config = dict(
    n_experts=64,
    d_expert=144,
    routed_scale=1.0,
    shared_expert_gate=True,
    norm_eps=1e-06,
    optimizer='adamw',
    beta1=0.9,
    dataset='wikipedia_en',
)
Below are experts of layer 6 (counted from 0) of a mixture-of-experts language model. Rows are named router (the router's row for the expert), down (a neuron's output weights, with its number) and show model dimensions 384-447. Each number is 128 + 32 x the weight over its row's rms, rounded and kept within 0 to 255.
After each expert's rows: a language model's description of what the expert responds to. This comes from a sample of Wikipedia text that the model never trained on.

# expert 12
router [118 100  81 110 123  69 141 148 121 147  72 155 116 176  74 105 126 176 165 133 119  90 112 148 111 162 139 103 140  87 163 101 141 100 158 149  92 139  89  96 160  94 123 102 122 159 127  99 100 159 162 137 158  58 121 121 130 139 146  81  73 157 105 103]
down0 [107 186 136 125 145 174 103 134 175 124 191 152 167 134 103 132 107 170 159 102 156 133 115 108 157  89 167 145 118 115  79 123 139 149 148 173  57 158 144 146  65 154 102 152 110 107 159 117  93 122 145 131 136 135 105 131 162 170 153 167  54  93 174 157]
Description: Abstract scholarly nouns and adjectives and suffixes such as -ism, -ology, -ical: political, social, history, theory, Traditionalism, archaeological.

# expert 28
router [130  61 154 141 123 133 163 133 147 169 117  64  94 110 126 117  87 207 202 120 117 131 144 108 125 225 125 131 159 139 174 104 124 153 161 137 159 159  80  94  75  96 143  89 151 167 177  79  93 127 152 136 135 151 123 121  94 108  77 163 106 205  79 139]
down0 [138 101 107  92 116 179 131 206 121 143 137  65 177 146 108 163 149 142 118  95 115 137 112 139 175 122 119 131 177  99 163  89 144 116 134 124 118 101 158 127 137 102 146 151  94  90 129 156 142 146 151 152  40 203 125 125 119 135 116 144 112  84 149 143]
Description: Word pieces inside personal surnames and hyphenated names after a first name, such as -B, McC, Gibson, Fer, yn.

# expert 13
router [ 95 121 129 140 164  87 121 116 150 141 102  98 197 116 174  97  98 125 139 124  99 107 214 130 146 150 127 140 140 120 106 137 129 156 117 139 182 163 122  58 122 143 129  87  90 215 130 132  68 153 137 102 145  64 143 125  48 124 127 142  72 137 102 150]
down0 [ 88 176 119 163 149 125 157 144  75 181 129 128 106 111 193 137  89  69 112 151 132 114 108 116 114 169 104 123 107 190 113  97 111 151 171 198  85 165 162 117 162 206 127 110 106  97 149  83 121  96 196 121 153 122 117 100 121 105 150 129 159 153  95 104]
Description: Cells and pipes in football squad and appearance tables, mostly zero goal counts, plus headers like Apps, Goals, and taxonomy ranks like Insecta.

# expert 48
router [ 59 127  90 128 126 145 171 127 138 153 115 117 120 118  88  95  63 158 125 107 183 155 145 183  86 141 146 136 156 119 142  83 149 143 146 132 107 178 116  92 114 139 105 138 109 159 141  85 103 150 161  98  98 175 155 104 127 150  86 139 110 114  89 138]
down0 [179 109  93 138  86 158 136  98 133 140 135 182 111 168  83 120 111 137  95 129 152 134 134 189 112 110 160  70 145 145 111 135  93  83 154 164 119 182  90 174 127 155 112 116 134 104 151 160  80 115 115 152 110  98 134 182 128 119  91  75  27 104 187 125]
Description: Mixed tokens in lists and tables: medal place results (first place), species name endings like -odes, -aeus, and code identifiers.

# expert 51
router [ 98 142  87 177 139 132 108 111 148 171 100 120 133 150 136 129 155 119 172 114 110  89 140 139  90 146 147 136 123 162 142 135 128 100 117 131  88 133 108 151 154 116 133  66 159 147  92 156 137 118 188 107 174 113 143  53 153 139  63 107 105 194 108 160]
down0 [171 188 110 111  85 130 155 114 106 139 167 117  54 189 155 124 118 152 140 124 109  50 183 175 190  94 188  70 119 149  92 161  92 108 122 175 127 101 112 172 144 153  88  86 110 112 141 101 135  62 188 128 125 158 115 165 166 159 107  72 139 122  54 106]
Description: Prepositions introducing a companion or agent, mainly with, by, including, alongside, without, against, as in "together with", "a rematch with".

# expert 29
router [ 86 144 104 199 159  79 136 154 129 117 129  78 201 123  79 153  56 144 110 160  65 109 169 125 157 152 158 150 111 122 180 186 123 153 158 160 138 169 150 139 134 136  79 101 100 196 116 104  82 154 161 106  92  82 175 121 125  90 129  48 130 128  98 155]
down0 [130  67  95 123 152 118 107  97 208 135 180 128 132  93 151 181 150 109 138 133 119 105 111 143 159 156  89 151 152 147 121 150 108  95  75 168 165 142 169 107 176 139 103 116 112 150 151 159  97  97  58 107 105 134 142 156 159 130 108  67  93 124 121 141]
Description: Pipes and column headers at table starts, such as Candidate, Votes, %, Pts, Result, plus section headings and line breaks.

# expert 5
router [103 137 132 170 124  89 152 128 204 177 146 121 112 169  93 160  73 138 136 169 130 122 139 202 123 146 123 144 132  98 158 134  97 126 165 146  78 166 114 140  95 153 154 104 160 136 171 110  30 162 138 101 114 146 132  94 118 141  94  87  85 133 136 165]
down0 [105 144 154  97 156 146 154 112 142 117 129 126 167 115  70 149 140  85 120 118  80  78 109 130  74  43 129 127 100 111 149  95 150 124  86 124 107 157 121 107 165 168 123  93 122 177 135 131 155 128 134 145  96  79 105  97 148 141 159 197 115 100 143 103]
Description: Determiners and possessives after prepositions in prose, especially quantifiers and pronouns like the, other, any, each, his, their.

# expert 60
router [ 97  53 164 140 177 125 150 148 102 147 102 165 123 100  97 184 101 140 100 120 125 108 111  96  96 158 104 101 149 129 138 121 144 159 193 106 121 150  99 120 142 116 176  87 163 128 168 162  85 124 162  72 135 119 139 126 153  89 172 101  80 141 118  96]
down0 [ 71 119 124 131 126 127  92 110 137 114 193  30  80 142 106 116 131 105 132 131 107 164 148 142 115 119 114 160 195  97 175  87 128 148  98 145 160 135 107  96 106 135 144 117 172 144 121 113 130  98 122 118 106  94  94 117 198 116  90 132 114 190 109 174]
Description: Relative pronouns and general nouns for people or time in prose, e.g. that, who, they, people, individuals, students, team.

# expert 36
router [111 122 116 171 175 125 169 145 148 187 121 171 141 134 128 118 141 173 130 114 167 102 120 170  95 199 118  89 139 127 150  75 139 157 116 140 186 226 112 134 100  98  84 117 100 106 113 100  70 149 167 147 133  95 163 112 108 121  85 151 114 149 124 145]
down0 [115  66 130  96 140 133 102 139 166  82 132 134 171 177 118 130 149 162 132 134 139 141 123 135 114  67 140 143  63 156 134  64 116  94 178 127 103 164 129 125  87 155 146  68 140 144 112  99 114 125 141  94 161 145 184  71 113 144  98  84 161 119 103 127]
Description: Indefinite articles, numbers and degree words before a noun phrase, e.g. a, an, several, very, nearly, two, his.

# expert 46
router [121 113  83 124 105 108 152 152 149 116  93  85 132 186 106  89 105 214 131 147  85 137 124 185 149  81 161  98 116  97 114 128 119 210 154 143 140 126 106 108 113 103 155 128  98 111 175 149 110 147 130 115 152 127 117  77 118 113 153  85  88 154 111 140]
down0 [140 117 114  66 157 142 129 145 143 126 132 142 115 114  88 180 123 121 138 118 167 133 133 106 101  77 137 121 122 150 175 207 135  67 103 189 168 119 126 122 191 123 135  61 160 154 104 172 114 127  94 101  68 127 125 103  80 109 132  99 122 125 155 106]
Description: Words about creative works and their sections, such as film, episode, novel, album, Plot and Reception headings, == markers.

# expert 33
router [ 98  94 114 154 184 139 146 159 101 131 111 161 120 118 118 137 115 202 144 106  97 135  96 174 130 183 114 131 156  96 209  60 146 106 118 143 151 149 100 148 136 124 115 136 121 156 127 115  70 152 165 135 118 124 160  94  82 156  61 117 131 152  83 191]
down0 [155  97  78 164 109 165  73 160  99 212 132 111 138 123 101  93 106 173  99  84 109 133 124 100 135 135 119  41 179 143 141 164  94  36 144 103  65 185 132  80  78 124 167 125 155 162 107  77 110  78 123  91 145 130 100 154 129  98 127 171 144 148 121 115]
Description: Word-initial pieces like wh (whistles, whipped), list labels like Flag, Cinematography, Known, and leading digits in climate or table cells.

# expert 25
router [ 78 115  72 130 116  79 160  85 143 158 120 133 174 154 132 144 138 168 128  92 100 119 154 159 146 128 163  77 115 160 134 114 132 144 137  96 142 119  79 127  51 172 135  89 106 129 155 154  75 142 155 120 123  67  92 160 129 132  95 138 135 165 172 167]
down0 [180 167 124 175  96  94 147 159 154 141 195 115 156 139 166 168 153  63 115  89 156 136 104 182 146 124 169 199  70 158  93  92 130 139 163  69 118 142  92  99  99  69 149 144 109 131 145  97 131 126 137 153 175 152 154 158 116 121 109 187  80 130  72 202]
Description: Final word pieces of Eastern European surnames and place names, often with diacritics, e.g. Namașco, Čolina, Pintilii, Stanisław.

# expert 34
router [ 99 112 101 180 147 117 148 174 152 175 111 139 119 109 118 119 108 142 149  99 164 121 188 206 126  95 122 119 112 167  96 104 106 122 128 140 138 134 116 161  53 151 108 130 172 142 141 136 113 146 110 102 161 113 151  71 117  56 131 123  84 128 109 166]
down0 [102  89 193 146 149 140 105 116 101  53 182 139 114 109 137  72 166 119  92 106 153 136 114  91 163 106 158  40 126 162  83 106 105 128 150  59 138 141 130 154 144 163 152 146 155 154 179 104 143 135  95 105 136 158 135 147 148 119 144 131  66  92 125 103]
Description: Election-result table tokens like Turnout, Majority, Registered, votes, blank cells and pipe line-ends, plus Source labels and section markers.

# expert 59
router [ 90 101 105 163 147 133 162 151 177 153 124 102 131 127 104 101 109 129 141 105 158 178 166 175 112 131 115 132 158 120 147  85 154 172 132 125  79 176  99 146 119 129 114  83 127 134 127 101 132 128 117 135 127 185 126 118 119  82  96 151  71 144 199 117]
down0 [ 80 125 131 158 131 129 123 104  93 160 130 104  51 113 152 115 145 109 157 118 144 160 102 139 119 143  90 136 106 130 158 125 143  70  67 128 104 157  99 152 108 135 141 112 138 136 151 110  12 144  94 113 142 121  95 142 115 104 133 115  69 121 118 142]
Description: Latin species-name word endings and author citations in taxonomy lists, like -ensis, -atus, -us, gracilis, plus Authority and Survey.

# expert 9
router [151 140  95 187 153 147 158 179 179 171 118 104 136 166 151 130 116 200 100 130 121 111 171 166  89 149  73 183 151  72 137 142 126 149 117 140 134 133 131 101 108 127  74  92 110 200 111 170  99 130 180 153 153 151  66 144 109  99 102 150 102 136 128 144]
down0 [112 166  85 158  78  63  96 131  88 159 189 176 141  98  86 135 125 109 103 176  85  77 110 151 122 106  85 115 117 150 169 164 155 130 143 103 116 143 125  63 175 133 141 146  64 141 128 114 119 123  88 164 135 146 135 110 182 132 173 105 132 131 133 107]
Description: Tokens in album and single articles: album, vocals, Label, Producer, Records, Remix, plus track-list quotes, colons and durations.

# expert 3
router [ 60 126 107 109 129 148 191 166 140 177  86 117 113  79 129 129 125 181 152 206 127 145 171 102 111 189 135 107 156 145 180 133 142 135 115 160 163 160 134 106  84 105 169 164 142 154 140 127 104 162 177 114 185  46 104 139 112  95 101 107 109 118 100 121]
down0 [211 153  91 159 152 121 130 184 137 143 123  96 161 101  95  88  85 112  68 109 194 124 116 137  94 176 158 188 188 131 155 138  60 133 157  79  92  96  97 122 112 119 119 131 156 119  67  97 108 166 142 121 120 162 139 107  97 160  99  78 103  99 131  56]
Description: Ordinal and timing words in biographies after "the" or "was", such as first, later, eventually, same, oldest, plus he/his/was.

# expert 43
router [ 98  86 143 173 162 110 206 143 132 143  86 100 149 166 102 162 118 121 137  93 132  95 126 156  98 176  86 165 135  70 129  93 133 162 144 166 124 177 108  99 103  67 115 127 115 155 123  91  59 112 171 136 142 176 101 127  95  77  84 154 100 115 127 127]
down0 [ 74  73 185 147 125 138 120 128 119 176 167 160 110 118 139 174  82 109 135 126 103 158 112 129  88 174 170 156 124 156 106 151  91 153 109 111 189 105 200  98 153 146 138  97 119 113 167 228 122  94 156 111 135 103 185 176 124 132 139 148 103 131 129 172]
Description: Content words and suffixes in explanatory or critical prose, e.g. potential, difficult, ensure, solid, capture, irreversible.

# expert 14
router [121 103  97 123 143 111 156 117 129 222  77 101 141 119  96 153 133 124 124  85  97 155 118 156 131 140 102 114 101 101 121 120 108 152 122 143 114 153  85 138 153 136 168  46 137 165 154 125   0 109 150 129 146 100 157 161  80  35 136  96 100 164 135 139]
down0 [114 106 159 143 114 147 123  77 141  95  86 160 121 114 235  84  95 128 116 140 173  98 112 147  84 157  76 134 151  92 148 114  86  89 166  89  98 166  81 123 119 156  70 109 158 162  98 125 191 175 161 159 142 158 112  85 154 114 132  87 138 135 102 157]
Description: Prepositions and articles heading noun phrases in running prose, such as of, in, the, during, throughout, within.

# expert 11
router [117 116 126  88 116 116 109 119 151 172 109 127 172 140  89 117  82 155 154  97 122 168 139 186 100 196 111 155 146 138 186 103 145 145 160 116 124  92  85 170 140  96  91 138 142 110 156 150 117  94 160 101 141 160 151 100 119 106 156 180  82 167  69 140]
down0 [183 129 107 126  93 132 141 169 159 103 147 107 136 171  66 105 155 112 110 114 105 129  52 124 107 122 110 197 126 151 123 111 126 145  86 156 151 110 117 145 106 123 132 186 144  74 144 169  77  46 140 132  98 163 101  91  98 205 147 125 118 157 125 128]
Description: Cells, pipes, dashes and digits in sports schedule and fight-record tables, especially after win/loss scores: W 37–14 |, 10–2, Arena.

# expert 0
router [123  87 110 147 115 100 128 152 118 187 110 120 121 155 112 172 113 151 141  90 142 143 184 115 140 113 113 128 148  86 120  97 163 160 125 146 111 164 112  86 134  90 154 134 131 139 148 135 130 148 127 130 154 122 104  78 138 127 131 153 121 106  79  88]
down0 [105 121 146 123  91 118  18 132 166  84 150 159 126  83 118 147 102 155 142 134  96 102 118  78 118 125 133  93 134 161  69 153 132 125 140 136  92 145 139 104 160  98 127 176  34 121 152 110 102 110 104 157 146 107  73 131 144 154 197 139 128 100 137  79]
Description: Pieces of Chinese, Japanese and Korean names and places, e.g. Hong, Wang, -ong, -ang, ō, JPN, Korea, with romanization syllables.

# expert 26
router [129 137 100 138 125 119 177 108 131 109 117 135 105 153 121  73  84 229 186 128 110 118 173  88 127 183 143  87 121 113 119 115 132 131 150 117 138 204 135 158 123 127 153 118 155  94 148  93 117 157 165 128 124 113 134 166  93  74  97 165  97 154 132 171]
down0 [115 210  80 129 114 138  69 124 141 111  79 111  88 104 161 102 133 175  94 103  94 149 109 111  80 106 175  70 137  94 181 159  58 132 123 124 176 140 150  68 175 154 120 110 138 156 151  64 104 115 156 123 130 169 167 106 121 174 120 126 145 120 138  64]
Description: Opening syllable pieces of foreign or unusual names and words, such as Ar, Par, Gar, Jer, Mar, Bar.

# expert 24
router [118 178  63 206 151 115 156  84 152 145 123 109 131 105 141 137  87 177 130 187  98 141 119 160 115 185 103  88 152  99 130 197 152 110 139 123 134 158 146 132 131 103 164 103 212 199 163  77  58 185 175 124 177  77 144 110 100  90 151 115 119 153  94 153]
down0 [138  67 171 140 189 174  93 146 102 104 138 149 131 163 150 195 167 148 130 168 134  73 151 163 158 104 143 119  76  91 156  99 122 132 102 170 103 117  83 139 117 142 122 147 132 176  76  86 104 101 116 183 171 102  87  80 122 126  91 124 185 246 138 140]
Description: Official titles and institutions in biographies and succession boxes, e.g. Minister, President, Vice-Chancellor, Dean, Department, plus following of/the.